config = dict(
    num_hidden_layers=12,
    hidden_size=160,
    n_experts=192,
    experts_per_token=8,
    d_expert=32,
    d_shared_expert=0,
    hidden_act='swiglu',
    moe_layers=[2, 3, 4, 5, 6, 7, 8, 9, 10, 11],
    router_score='sigmoid',
    normalize_top_k=True,
    routed_scale=1.0,
    balance_loss=0.000221,
    balance_bias=True,
    router_cosine_scale=10.0,
    init_std_router=0.00852,
    lr_router=0.000818,
    vocab_size=8192,
    norm='rmsnorm',
    norm_eps=1e-05,
    tie_word_embeddings=True,
    optimizer='adam_variant',
    learning_rate=0.00186,
    beta1=0.9,
    beta2=0.99,
    batch_tokens=65536,
    max_seq_len=1024,
    train_tokens=501100000,
    max_steps=7647,
    dataset='wikipedia_en',
)
Below are experts of layer 2 (counted from 0) of a mixture-of-experts language model. Rows are named router (the router's row for the expert), gate (a neuron's input weights, with its number), up (a neuron's input weights, with its number) and show model dimensions 0-159. Each number is 128 + 32 x the weight over its row's rms, rounded and kept within 0 to 255. Numbers have three digits each.
Before each expert's rows: a language model's description of what the expert responds to. This comes from a sample of Wikipedia text that the model never trained on.

# expert 45
What it handles: Line breaks before list items and headings, closing parentheses and quotation marks, and the piece est in newest.
router:098165113165163115118126099155129142081136170121125116114105161128112106104161178165179109117134153149118050148158068068130135094063154165100120175136128170073145083179080076171139191163159151118124115121152103147140144094171109168165184165095117107159140126163162141127192124125149113106100158172163119164085125155124145130160176090086119149097154190140084117152115125117141153196096161082141138153116178160105138125139083130061124106133166134074094143162131111181083037107126107
gate0:123143140105110087114091124156144116145151129080111187095135139136203067117157132163098127145157173121121173078098105138097142134117144053090183137085131153096165076143124097074116112066098147135129132142143178164086100098094139110136064117169127137084143092121146160111191149137113113079128175125032117142126101157162138125146181213096142134157141086141106137157077113144111135128098126085113129122148121101100109122078125130040169117136084145179115088099145200084127097070152107
up0:105119141101150187103166129128101103153131076143152131204197128139100130137107131132114144159117090116086184107157091098203168126112124179168031163146157191161085138134121129112100155105156122074143160127146090145109150156121125090142117117138163126148166103170126183095121089153120087133090127125118179158141199116109136067088098085102124105153104105090130178116132157124096060110178076150162144198149085171128172138154157109099106147140111136129109163138182087146168109091098195
gate1:146164084173112150086071138113123157162151157155121140148104130124177100152114073091202174161129169160123096158095088128103151143140183150136095129051153170122117161110175097074099173142114117156121050128144103052102180124154095137197093142125099136128157126109081149122175175120097150098133097115096098097127175097152083167107188123131151138170124194061202124133124181137117132159152152153174074128125082122125148117103125078087113087130129101121143099118143125149141123161134066
up1:205133127112109143114112135134105110082076105090100136153166106113164126107087134142138104119083114042136162180131124163119188102099149135133145104082164131075159067098177114091074091221141092122177134147078085151151121070128192121100167108128163121149137129122107121132191143175118123120124160141104096118125099171148083097084108113139138151124097134125086188075106084135105111186106080107068143154090090136166162138114157108107106120137164139180131093128187111139136052158166119
gate2:146081176114117135177119084115182103134060059145085130063166136133145070118082132197114143089138136097139048155100126167203146150135157103161141100097109147128064091075105138111116109090119112095101164159084095076125161094080160081154108150101156162135112138107148090127199193165105113197142193131137133152141080179134124179125150136181141172080126158129132151079127138159137083161117131119136130145125135086116117104129168151104131096126094077134141118102142133122072112159096136
up2:125152144116083135139086117095154138162109135115144131092117120133101115113160094138139139150126198139112157151125194173163130197110093105171170178139110173129144113145089124086139129084080144173074084103129111100078103053128107184158121105131100169101085147075145113114145136136106173134109179075192140153188127096117104139177206142114122091072173153122064147141156180162131143076134152121120099155152153130088165118136091180089131124170113087195081119097166164127086170147116084
gate3:136133164132124140091098148123128162101116106132105114113066153116092131213156146084151176116097149123127151128139104132103147126121099130048109221135204107130143121104173072140108136143118124107143108115123078083082121234164118146122228157119136138129111119156106169123175094120144171102094137079120114112101139097103109133172100157109115105159175100067151177129179167141140131112114071100094133123097060168101132093208151129205172113120139141163115139147109124155115094129160110
up3:167089101120049117144159088136139130105101099106108177164108156154096162143214077096164143168167084134127108139128115129104161104123081128152149096135118151108089111146148136105129126143115139190057146158154094116183159121083106176135113107106110146136185093112149100146128092126104163184133117140204163071158101132106100185092126055119135186104087072138109104090098143166151136074115200105141112148111111124111084148098147133146070138118046132097108151089151059121095143101164120
gate4:112128139116109121153141103133179123184049119123093153121127112131103166137103146134135070103147174141158120093123117122181077176134086128161174160144090076140158116145121171113148192071147119143127104136141128165078119169072125201186128118026163148101127127111134123139159145157153143113116172145144157081139101066124113180119058118149145098117147146149096115141100150075070142115132142120115053117121177153097121196117140094052175139139131055137103112087116180131170099150107146
up4:124145160090108165116162142110144164174083139098121128164085126094132129135153136097134133141165098122148145103101110106172155157134084139144125160154160116111130134172161141035188186073096101166155076138112133147075134188116105155197138112083098147130083112104088152145132099121097099109156180166173138134175146102137107164103108167165170109186146025106108160100131191144114132101140083165171090089106147051117166182161107080092152113123129094128102085094112121064126112135133103
gate5:117164096151135142131100135122173132150060061158171162211099136104181085074115156126076137134139106105123141112076107114145126189081106133149058128156097150139124072153162127066109151121159093141147127132120132101104189143157112164187163083144098116188096154155104093113144112121104114176116100175146147158109146122156100119033122154132159200099092153118122182094100175146088137126143076132155114093122130081130187147151151097160135123158091132097128053164184122127121164147100141
up5:141121113103150148101119156131069106111179121139101098199164120137088121153137162153115118088133097149147182079129137156128164132096145171088102108138098130148141169198154154190124118110107152121144125134159139158122088142159142085115158010148122089096099117170136125100149095116207113157118076131159138162136160140181106087117080142120123122123133113152107175126165144167098095136111044177092044090104071136130154103202081113114093173173183133122179137155120141141160122152112162
gate6:099160114141144105167086146165203102107046142111073086122078150142155089095149132115182145085160092107098202130083199088138137115144122103135141121093111102112112127146169186142161162165117152139056109082143184107104093111111070062112089106128108209160113088109120093151121128147128128115161144058127127126162116124108150210130107125109110104111132134115158110099125104124159102082170143159060115164099158098135123156102196067129130132187112102143121127156161117157150123102083110
up6:102122097115114154115124159092113108148152093110135076120155106136077107141075104170132142212106143119142158127127105131118180092104204140087157118104157119118222152113131147193138089118184130124097143157110135137118100160145146114110145104058111105112147114172165132095117135167178129123173114124135118108149149134102136076178098136156159137221136161179155127164130200074193114144127138162127131147147166140144161125212105148142152107186159057086076113117156087171158163171161151
gate7:073093113213154116086138116126180149090100127109162118100155176142119077149177091116155145188129181161091080156093186088173134100131141126113200146103193121132119140116138091104119193136129189146112148121141100103058165108129143113162075178127145112120095151139132097134141129183117074116077180069168168165134148110131179138131136104112127156163093137126162137166143123048096140076135113111119149173121084116137139180139085134091154098086159065128129147139105070108133091106143161
up7:112139091156118161053093148100099146117076100167131123056148126157150119147176100065121157182095124128145148133125105090169099048140166139042130115144187179136144121117103139092125106117126136116132152146156115122109176204150121131148065161078151097148086125186127159168127107204091104122090162120115142160112107114104164133117090170124099155162101174076156130160137075050099132110122143113093164154145084170131101144156119105091122180159165073135153137138141077115129086108167085
gate8:141116156155147152166150202107094143077113120157140094156149100158108152152164143109144133128107104088121117156155143121183152165107141100124179137175162112099104133123168122137104108179139153116110125139174098124082152091156106144110125189094151154150136128120167131131123111165132098137131155200171132169117104176102133055115130052113082175147088107042128057133090124110177029198099128158154171212126130099110156122186102149137088117138073173110120155157097125135119083094157149
up8:086174120127097161118062161141181125096130067142117114108143165148110069083147105136123196102103155153110129170093136153166134130111122116111190133109168106117129187103124122122102033094118114117121160169089086096112081135121087174140060083158108153114106114119145077160176115185085036089136127136190146184122091126122124128123159144104160126118138117101150157150173042135183090076121182110109172192120148100127117127132167151081101132171123167155118138126137078127125132136113149
gate9:137179230150175087153155162168145144172147156122142135154102108134127153076133218107148090143080146122142109105092138105161094174129123081182101139166098097133134135098092067100145160168160104080180141117038137119109112096131084156205120141139113139134104119118090099147178097201125116135070116162101145158128096084151064136137093144098116124073132143121146130126084140130128141175117119105176168091116150076122096109108172139070135086118101092099139075138083128099140157136171134
up9:154118059190141149105100131112093141128126090138125155138140152165071138184106100124132151079134098199126069140133101156098123113152129119110107081048132144165131123167127151147129120082137136175093116117110102175175128115162169123115156086138152140114150118140176115111088125092155141159118105096133126115094144150159110057155166051156133131144160096183091097129172139120143116142121129099105150145044100151170092103153037125183111184144191170135128175088062060162146171167115138
gate10:124150156113151080077111140135137121094107123144124169200087144103180107113060128114085110118097126112169124087126131131062080162145132071098174106117086081121096156067150104168171000110145161109152104089090116132094130118132083125181083141134135135145061159153135090136173118137160112150149130164086123180103096095047113153161086155092071140155113176139154117183133142169150123132114086133132099097114172114155129117136166153098186089117081118112126115173117113143119113120112138
up10:119123082156097184109170136155075121122153116165149136102196124129102165140129108152106091126110089168123132122148159165112171075120104161106123125173165112121157103189127143154156174099118117151081109114182178159140115171138204118057135089152117105067162099172134163083095124117176123108091089115147140089113125123180154051158166106164082106179147105166095149116119154135128118120099140157105099137149116141124115161255087064149139180131168128116109131106142188128099164151108140
gate11:188164150145074127121140115097141105165210117044115086072106098091110117104144148136182120166131119081143100144125118176158147149113112130103095152067091103102146199097129102143154118134056064138125114116109077134105156160112084137108162138162127131055091134077134155101181124150081136107162072136111114101168140089121112202104106145174146126096128099123113119107140162174167150101105118134143153139095179076123069087117158146151131140185173058153113135087169158160157130169146132
up11:172101152052137223078124104206114147057117123106105145224116113129133095087113111119075146134101171145087139160103172137158201126113183117086127118119188167140080119175102145109099145091074116099135109103185169132121141141143148132119053089117129136143104099144078113167167149101138144093120149123136111138171148115161138099177174144119164127134143155129129197095137181103101122107118113134063087145124149122123148169099128065095145119119115150155115150116134094080151116175078168
gate12:092132066079175151126186180089135134087079079141139103185118095099144126123137163057164122121072126104147125142142110148183148130090137120144141126158135023159090135110181154124164165133159057118149116113126114123110164116116166088078151153144057123113165087061109125133141125097084124143147093135103154102178164138151125126141176117157128137135109098142154157126057192074138062164125096137100139152158158171151158158169130117125128178171051126098093119109162143148082092130140143
up12:177132164122107129174174063161130086138090117180061119183104142148155129125139108131100103045138133126126134154173145166123137123170105126134075093125111096173142143195114157150208192179071116134073141118133143116113085141102150108072127063139134121050151116100112152103134200112147098164138102137082147082144147141152066116143163071169141110133135096159105116180125142123124140086140154113118024111136186142153142171153143128169167135142105098145123144136153145112093096140153167

# expert 53
What it handles: Line breaks after headings, table separators or infobox labels, preceding table rows, list items or section titles.
router:068123141116141169122156101109116165086129177125113125146173198128114115095138147149135057124129175170083095184179120126147150121072162155082132175166144156109110096171085082118147195166159138141118129126116100155136134082146171157093176069119126121154126125149161168125167189093155092117085189149155104110125128178142125108176163115086119149115134125131061145142123147181120140110186149111118083160076194186064137167138127107115173066133145114094074136157080116123096078102125106
gate0:099116188069091115172135083147162073174086106149110127206089165103174094130145126138187094161175072138099083113125098122160128155127098128155137124155128083117085096117121145095167165045110109139123073112123108129099085161174136094107142128140115156169148123115126171147152136073101119156134167083148146174150145127106057138094191125163160074099099119109152126135116134159094096156145121161168078119104163165126152095102102169108014119126136109131146138157206127144086168116136146
up0:177158096149092104094187179130134154105157127147090064105130113085120158088134148105082168116078116104173157101093090163058130123078157114105112137170131189096121089111156116108086103148135107063110162120143132117178205132117088158189126093106107090138170102169128117098122125205151127145152154111084083137139126119140190118194144112123149173185160084094135107075131113074183093151110088135085118116190062089123144143129125107126137138176111191088138134083118116131143110116137113
gate1:147154129086101126117107132110129146146115122145094121230105116125127095093132155060133126114095163124143154151146117123120160150137156133136147069105094116146125093165140155135145116201131087149173111115169113130093126135142132108146126034149125189131155129138122126169092172087123127124087142084091149192136140157207079094130184069083130136124153070101114136128123156139163145103120050172170083102101165202138181203083125116192146105110121163149112138135101144096178196132169109
up1:175121146074133145218122146141142133106076131129111137167057140135169097101155087106090119049117165123079164162175181132200170174144116125119147167119108069128104100162108118131176119211116116147184158083122118131115090109106148104069162111186123149133149146148123070114112137072123083105132100136114150173116154128172080183137145093135141078072115107163128127167131125103147155097151123109037083085122146142109081141149130112166156109140126143073157099156124150112127127180117085
gate2:158094167110124157133113139121137129114141101155056068160145137144044140143137132141114085119106169117143131117116184117156104175106152158087187143165099142140069153187116097117124251110114135110115133108144161152103083223150133127107156098098132162122131113066109176158111130107121084112128155088209125120149141124195133100140163139142150116095155094130102176176110188197098154080152095116181109127158120106102074148130093093101164121138158153139152107120080181102149126137142146
up2:112189144167172159104114093106130164070087145176157102052195132131128169183077104176106123061084182104122133184128121155133134112108180146058135161104153213126116123107153137172050106152143123122073180094095149114137163079096092130159120130079159148121143121129159112099096109156130079125152150106128073142094131130163178070094207163114163162136179144079143171121166148153134111117113098145104145133121130121112165143139096119123119157120140179078133157130100109112143166092134112
gate3:175134134027132139087126088102107086143099038108130058160073101079119106127139154125127117147218154102124195125108165127143092155083110100085098123129118113154149117118191098092109155092151118142179127120142164157118128165096089121144084081104085147133098104114076176131158125074127139160151146096103100178057145116171112139140149164139101163187128105077204132111147125111155135150089049192167144144120107129147125108128170106138114140104121104118169147117134171087134116154153137
up3:093160177133077120134158108125125119125115144140122123126100100139079133162089143141106077121185110138116160091112106148090181084139151133110073085044146158089122118123126103110138190141144143073054122111086140115143116110151105142156123096132165176174169108121150123093187144061105083136129138120112061086131131104109029114202149144122131107144129086127134179100186134184157068162148138129181157127132182202120130134181138103115173094117157120123123126138173061181144092152118123
gate4:127149163138118143142142164099068198166139175139176157126161168152111153134033103121079041084103113169153108101111095138091111071135127120077145121215156169126150145132124104085160153146125108089126120103113172117160167124170144156158170137068135145134142131114145152096114135116158072121101170158094089077133141132141119097170165160111108135164164105138094174136146161163086140117166119105110097089113089077132078110103212047102146165114140138156141152095085140112140143058138123
up4:138074131126203156063157135109095119171167155088149170071158170118095171177108090127105135211192156129115191140134077142155120089141125083072156136089171176106157144152138077088127167084102108150123106181140139111141179139140166133133125132132100074072146155112129148132130116095151141077109140134148109086150145129131195088167119221107118141159137159122108181075131144156096126109170152116114108120112097103113134097141119111087165159121170041124125095109132090088084101112151110
gate5:091090167143135099134079163140125111151194125115132106094145124153105097091150122127073078190139146148149128070143150062149037116128069119186131137181099139121100150133134106171132173105139146109106126154109095175159110177154164198110127161144134145124082163161166177138120167074165138130063153154204169078105128125101126126089032132097158139142103129163108123143131126193104135124145174127166154095112106129104053114100193115119148114120140115114128119130097090117117113073111072
up5:091070133162135103108166138162124100128122078125128153119126122107146125084177134183092067098118115119152084187152163160134163145123045206118125198159120103117127105150121139172142081101127090070200147163169082186124110137123100118105156151160114053129141121205126137070156104158129131108128087194098130123109089121101156124115039102150145148176110104103139111123094107157140150139108143123083114144163126105121093137091068114119146148122090122084118109127138172096070047097108128
gate6:110174148109195144065128172107116149067165179121121157125130146119187147136107115145078130141105054129127102128074104162114156165129168157117155073137114156071117132092131051112090074138150141108140151088080075100119147100125102099150093076075137119105134107147148116153163145164116081114126121087063029145110147176117119079133175115109106110138111161107170129139112103181154086117113159105078214129144149131124099127135104136092069082108093128144151092153147050143141128091118110
up6:152091146146137151177123065137157103139041162139068097106132127147087179184141134127173080156185186132141131132095159144145129129155090111158075136134161181134117102150121146147137156103115135133124080154145131148111153147125136103109131171101118089147139126054119089120164108163151137169120154200149175111151100146108068168092122133183126132135151152120142205071166194134128118119093144137222093100123114133167135193157162098115156109129167077122094130118150228164162117157119145
gate7:126114116111129113070156138117095154152097111141076062153124111134067121140132086107105093127172191066143159111108184093108137101085178139077201110145189150127059126108146172139119168100086139139123138151090174171130146147145140103126096128152130122122164129107092181103076069065092118090208158080124071198171170112189136109117127101149121160183166112117122172140164130181120120110150112161088112102163119109163157118137107115117136135161119138068143151130111170064176150142122133
up7:077123145036149128121112122128151157121070120157103096100183127142069119162132145114123036181132171120101075156145151111185126120103171166108094102136131151107070160162167155114102127035140130075127163077083083167127134187146122117132108144179163149154116142119146185218106086107111094177142127122112125169132145148089175138092141122128143142157132160077121110162137179188105108123126051150140124160114128138127129118078082125113083152146111077138098131114087134161178142100131132
gate8:131100159168067135157115167091111106135153164124104127130075131131048167156114107122182133100073113141146146088077109104153064101151089145188133057125130116101102131091116090057101147196146155118139112117162137103104121166126117212173129157081144139121146138150107193184079130160139150111124127150191163104165153122114155164156116083144104182141122068137142074146130136095147150082095144101156150122152184055161094105166073110104171106122150097174164113123091128105117105152095108
up8:160100147116116156176155128127062162113103163126122062142102138135083124154133121092164097054097221136136133098121171120202108162129140168164177099132123125149126127136123168132105196119147136162109100128190209158117119181157133162153136131052154175139114124115144152146137152171118147135100159130206146137165122132147189159151140103110102138112129068134098100150142086078102130131136120098094041084141174151161123203128068159118173141133164130139182119096107145107148116138082140
gate9:150110146106122120150129157149115095168121088134171153174166106110156022045076086209140124144167155138170107188112092121078129097126152100079178135135147104150141138094125122084119143082100154090134127121166124114119105096126145143129130072159101114162077150202144151088111144251130098110135110044104090155159136074121159165134109065099163131153105118158158114143093113114113083160136150120111139133093130159111151119063124150137114122155102100132130096161098148070113139136100105
up9:138202132168135159131116175101091115088189194094142121055068132167099186171156154043116161121083128143138121145143149121149098112133114179132063102099127125106161136178135108186142087145181091118132113071066094142110127152149091106101173118135137112119179142126127141121129091058125136154111135196114085089126139141113077055144166095116077125125178101129113114149125156132153148132094094119204097128131147121152117113165154127177182128114186143137068178135128100139130129148175117
gate10:145083193095170147122148123120159061126110065108083169142119117101126056091125119137148110213131122115106115116132151114098142097142084089178160172163149039183144148178107150074137118143101137163173159127182148136128128117131126069111143083207113117176083116069123120108130155134103109088137120123143172174171124063079123132129081166119160079133110137137161130092125107108137129103150088151129100130096079113149122154071162157154120091145108072128163099153136165104119154205107172
up10:173121173077136139062123136154136075172095152157130152220136129142101126099105088180151071158074107139097165114156112107142144105151134177159128106227128115126133188209107161114170161128085137099148132118163161158099106171161173055122154060117140089165131139142133148178089130131144150136157159120127163138171155090127120057154078149108194140170097157144157176131103153128191139124166123122131094112062097093131163143118174124082134118087127133160124108122119147135122130091103135
gate11:148146143116106127171089105044205151099165123121167045115104135097088185103138131107155154136093166108126171089123130080125088135122156138134096083088119167077180199126101168177118138136107118154129052160059087158069102163138104152206096135174141162106125143103121116167123107136105180144096123098131188178164130168155114146091123103114136194054094120137098110161162119147126134116153169120159098129138172121111148143170121149146161107101113121144104154081134113088184135118115156
up11:105135101103117114095178098128164100143091108134069155159111133138098057145159114099142182145143146083058181157135147112092178116133151125108145171122155113222045169119161100127152137034119092127117142173130144150114117127108153074052127094185135111144131095178132150087116088057159073114169124127146118134091143149134126094116142097136162141206099149130139179104165099109141093077140196172179104154146113107111145130136170131140122166128139166111111120128156155137068142089140110
gate12:159047133121111137145156100135118112174125092161085172184127120141039053055151120054146088148160129094136086101152108158141098148145147137119137174143157073166089130140169110074111193149129140131065132117148155140083107175145137106040201182120137156183124132078139147176134096098128104113130138080160156184136164103170137154093087123105139132073162136113141116121114146221088147153151100140151123077114118135108142120120137121152097116153133113115159112121089147129144153172106141
up12:128149153163131111082108175055135175119135090166135102120175136121110167134130114164029149104122083144138092126162114178114167103156114157069113125048136196100153115080147079086114160110110137144174174119082094040182134112116114125126184149144143115117112108113131130126127123049144112071140085093089071103141141154175173112163169127096108145153153084098158145111139103123158119085099118099108133128138125112119132084123125074127170129153131147065101167141094077145059103186126116

# expert 55
What it handles: Articles and determiners before a noun phrase, mostly the, a, an, his, their, its, any, no, after prepositions like of, with.
router:109098131140159135130163140096115126135108119061116105168190136151158147132194141178179161137126189173139085148118087165163177132055201137133122108094112076089091086148087119145181124160136095143145073124132142115159091135107148148169172091072103137094187124179141120107185151091150160091128158156149133074160107123115173157183160126124091138101123141134104113106079166156180162089123200112129108159147145156160163202117090162099166135128088070138078158094108121165136128148137115
gate1:104142110136125129125136117143150088148199220105102131139090143102092141127126100168133097081172159154049115152141132093099103112148171124139151132170103061183121153062122144152153198065136161150164089131125184094127127096116133162137131123179092141131123120121159130125155103212113087156122164115124109132130160121117163095201127079093125178162111148111149100125110127110099055187149146130126149155076163105084123103148123130147150142121161163030169098070111096118075093142111099
up1:142078123108167138162167102127117154175149144177123108155149098077146177099146147178135113102122099164176055136096137216171088119118119098119139130192142131164066190173108105175152120134095163112161115110076156120087136114101163075049146189111097098133106103099121121157140144155071130120130124156133116132155098114070107146145027084113090152111126115146145155117161091122155155124137155167108102114115093097092073119136109140149105112096179099113119126079091137075082098115075182
gate2:147121158098101147109178106133145107141113093154084120086125121122156065132095099148103134137062100140109066134150123135137085112099114118162126110152183105118148102140124126116138124188109074112118131143020094120185143165203163056059158098135152102173122149106080154165086136111165155123154098117108157138090109122121124104072155177172145042127131154139154158156089138190112074124098070151142087145124098085144085182097186134101149138120140107111110170192130120128135128186160126
up2:152110137124111089108129116163182141129176132156165184093152093106153187123176128183117152074167137179168128097149181071144129110151106118187077135179123115168108150114137155209174135140117082107157141149189139155113130089049123138084152138160146107126137113139158137183091085170127169161136114138139143128114073138153136156170128223075148157099129090165138156088121078070102173125146140169111159142120103167132074123135108138158117148156176163115176165101144155134077144101124185
gate3:130122158123158130105216112066149099135089096160117142115139120139155083108168135170096140156127089124097043174129139116135115132128154149132061133101121112165111095128151109115136146136148074127166158136018140151159150098138109129158154079070122089133129097120099129097161081128162111173144151206145171088078117125092136088067122144161073097127117122130150139150085110098122053143085109188141123169180105137120197122167150101114104130115107160129155159147144117195106097166098200
up3:143135149163123080143122151159164139205072108167137145185147132125143063177102102131096152166144152050157118157087103151116153097145190063106126107124145098170188150102054139183141148119097183159141127137088187121138087063090164153114081116129157207112103154118097098121215173135162114156140140132131144108110100101137164122149120120109141108124126203133140139118134079092146109122131128095134077170119172135107113147188116099157199117108125084117112122156123155103143119141139198
gate4:120127173111099144142133131068151114103086157120147133083126111110171077112096160157132137135069118100054123217094102185144154140136159148104152133075148150059142079124103171098146113090151195092095171094110111134105181148129112105127094148049097100148174119116143140127186148160140065100120110210165161132082111170145169141148158169096130142120151192170083117144132190131124122145078142134140111187150166090128101118152108081099148131121110109077094152101119098147119113179080125
up4:142128150155114150120133101058143111168095149159104057123147102112170106158102133173148123158137168123103098181091125205186147099143131166121167096094108160057174104124098151104102183120143200057109087115071083129107139115095107115138118176093128124146093140088098137108109165117080103108139092114145126086108088143110180145139118115156096091140163237116139081196143148164149108082120160085131181168112130081129150115111084142079152074142140126108087152112108106128161113156086144
gate5:120174161170116128071105136096155128126078109091138116083109116133131116069169177088135125087105185111090106120113110076185120156116146143098149126136082188066213104103129127074109112122139084145136141132036056177133140168181130149161081085086122165143131105114151160115168127121168121157112125156092156137115134198166138091208163144086108073051153169131099143120129180120139128178118123160154110155165178067101139139113136113140179141126133157121125110163143093141147124141122108
up5:142084183157112136185114144126141149175147101077172102109111122123130079099157126105135151163146161129111075120076121167211151132151145111155091108106066174100160120134121097115143092078131099155088147136060108117158070173130140151172092085103181168121130105089152096138146137144099138154140129212131098098143068144183150155168098104080107066020120141154103104099126167106117151145091113153167162125151140072125083162148148133151181139125119152154119141134081112112189141152075116
gate6:134196145111110101133126090140125095085079085103063115126109094148178129134096164153140134205142136114114081138152104154106121100109169126172136129151143125078129113092133137088105156158159158117149065118120062111146127142182131070118156079141133165182072119195090135110177176115121164128092146114112127107034100127108065103131138092176167143210116178142127136142090148197148056199119117116146098111128168146148180167125114109121170114108160091145096094138165153148101128152110123
up6:157194180128163225120116115129116110138135158059161120139118178172095137182144130090088144158136135118090167120152117080107119076142155106068122114093138154111051095108047110080081110156107126132148141136055177130170116161206148170158133129184115133080100122119125103133114139063134116114123114149150083141119130151174220089098140158148125109108118117098141162181140129178126063138111114110143094096138114079147090182136106093096145126132151179131084167136106118092135119119135143
gate7:128112105147140097143142163106181181068113072092153156136116159067123153153150165159121095084150119152158110173092195071099117144123109139133063173143088119210177131087175109157074189090163163125156138081108067145127105118165154124079143092152119135112141114135128155141079058145176165169033143182090142138106117174138089126188125087119141117132149156088125142091105155145105155153072142171141148104122104129119102124132132114177140208149126127109130123140162163168110116130120156
up7:109144091094061214066108180147114169118158123128177200139170155103097078110101109131118099177112105108096169082157096067125078171110144141081105153161168174153106084129130102057138129104106125135100080159149193123112114193167114185134184080121120114124128173126117165121122093121130140092113146097102121133084108119132160095117116192145104143121119112066136146138079158121093101130173095121082159116084124117124137155119107078134109155146107219109131165122112087158122168090116088
gate8:141148141130131111117169155104113124061165204036114138169098114161137151068095147096129146129123156164216114153155126186166110110092207155165117134157094150144183132140174123158101123109161180168164105095089189158132151124150151166139164126114136145157173066067114146116138148164204143115080154183113134099077102143113147158127113098096102116098105125143079108104115143072135093210140144114110083103124161069119102110142126112143162138118129137091117169160141135186105133097145115
up8:122148157156123138074134155129095185147135131124111216105133137123106068082179124088120123161113155167068119120120098131131173201104150114205128138134166128135073129117072098063201105136104089150109155115070096132114120141107073160152058109126127160112152161106109096128138090187160164125176140141125083158158125124121103102145183089073147134169140160156140151138103125100142139134117208135097070145145109177150165188148148126114143074138123183118112122194133077157115110119169106
gate9:096191153144127131157127080084131142112132153174090075083140140129154114062123139189130143083117128094078151139151129181183137138108174178054135143119107159089161129138100137176137145155171205073110131093111141104094135102094110102096090173080108107136189133131142114075181148122175086136163125126108139095075112159123178157209131136145127097154135132168111088159171110161130149151141173110126152159145177074097164103136121144086130088120153101071123147144130149217095122114105072
up9:121113112098147144106106172175106127110108124124182101103094127124089135163123114086116130128118141119144142086126148009080013101143063166108120143093127155107108071126184144133118123109103081148158099163113076142149161192177119161139146086147153156109077142182087163129090106104130153101112140056124134121147144139126111123050129164134150119098097094105151126101148106163140127132047113126150158055091114193157140166107145147166120161146121141168148115049139120113174151149126109
gate10:091169114121120117100059174106208106142150186171153131117127214145115107118118146151113095153117162132113115132130160109159097079115078140178135152150193134116135152112108125149120096123148100080138078150145135180144133134121098199184130140133118136090136123189172133112100092156165143159100202122098091125128202185110119060142118150142085117062164109144118187123185081095133126135132118150115113070089118162158129097096141129141118151148206127098084114174164110155119123142075193
up10:123077117099111098167094095166165144124138148141174108171136137101146164160089076176156099143093109121069046134097112184140143137132051132137183141098116117100085089126073146168049170076074198146125096132107113115099112148112116100120145149150145106132090173094130087178096146149096083107152121136155129181148115155111092123054107121170097069138118141128148098160133100124108111111123156154144210168148080096167089116165112104156099093133103064104125140146113178090175115154129161
gate11:118132133093104174123056111087137137118153118103181073124118153109080155098093115072124113160143174109036135125109142124099067070150102172105176162133187169118126133144126134088087142117152115126129131115057109108132125124165132140131173161164060150107150141124138167127117091127145097150089170077143122141099152144119107108140108136115138111096181170077088214136218194112154100123097128112100117094070143088122070088123111163153129171164146135115060121091102097126146138107179079
up11:164191151134144144083181153176126112083111102147171161094132070084116064152173129101135177130121160118127200090155105073082209135124138116182127129112111134108095040093123115101109124103115127140084158128154134147218129135088106155143122051093131155145116132136093162134096116102120157078146172128081126147072143119157170113087161167147176101160104076107123169089127137158117146119102115109137145189168096178095177147120146127114131113117124159157132151059131107169088124153166087
gate12:058112057120107131166144155137118199133168123125144162209145125142067110125098124118131084106128100066149151133097144094156077168126193106096108140183176135138183089141066118170103130152088132108097151118163172114133094082131128088133114127084097173158162101195084142145166122149135100132092198123046158117132142102107102085132162156103145097108145100142130111189081162164093102133125130078072095164129139122161108141102139124154135191138104146135172076166086107083139095118149122
up12:166163105099156114103099125133111124123142113127055099125122083121126144139156084109146130134069159130149161099143170116058105107139111130128091145074085110084124165082180102084127170161139119155110170160166046140150165162159157123131145107180121152149095136158113122072177170166148137058172125098139129124073184131181143137132122118148130184101124106201082190093141183091148148188149103093169127107090123102064188136156131168103122104117151094123125130089167146090077171170098130
gate13:140167159167158118093114176189078175134132090085146080107133160136106110172208112140147173199124211131146171075103176077150106139134180202102096176151095117167110116131154125171190133192090096130154152134056064135174148168161141197118098141137116139111130153088155132112099120156086104116105151157122123122131094114123116136151152117097097119134140146145138144112115123169126135127074115125155105101162100044170111174153187154147132151126139152137070122081083133110153145122096114
up13:109142137112135153161082079103141114129074150125067128132135105143205097161116110169109128108128143117070193140098160146140228125122148119085213110122122138059111087126094141144105086132140171124112111090144182082102071103070095142108051175141141125143142112118102155103131183108125099137173087120128154145107113176174180146183123102117096077123121149166099103121162131162105119106142158088091125118131156166105139092110056141117137089146122083141202142105155208094124129124147152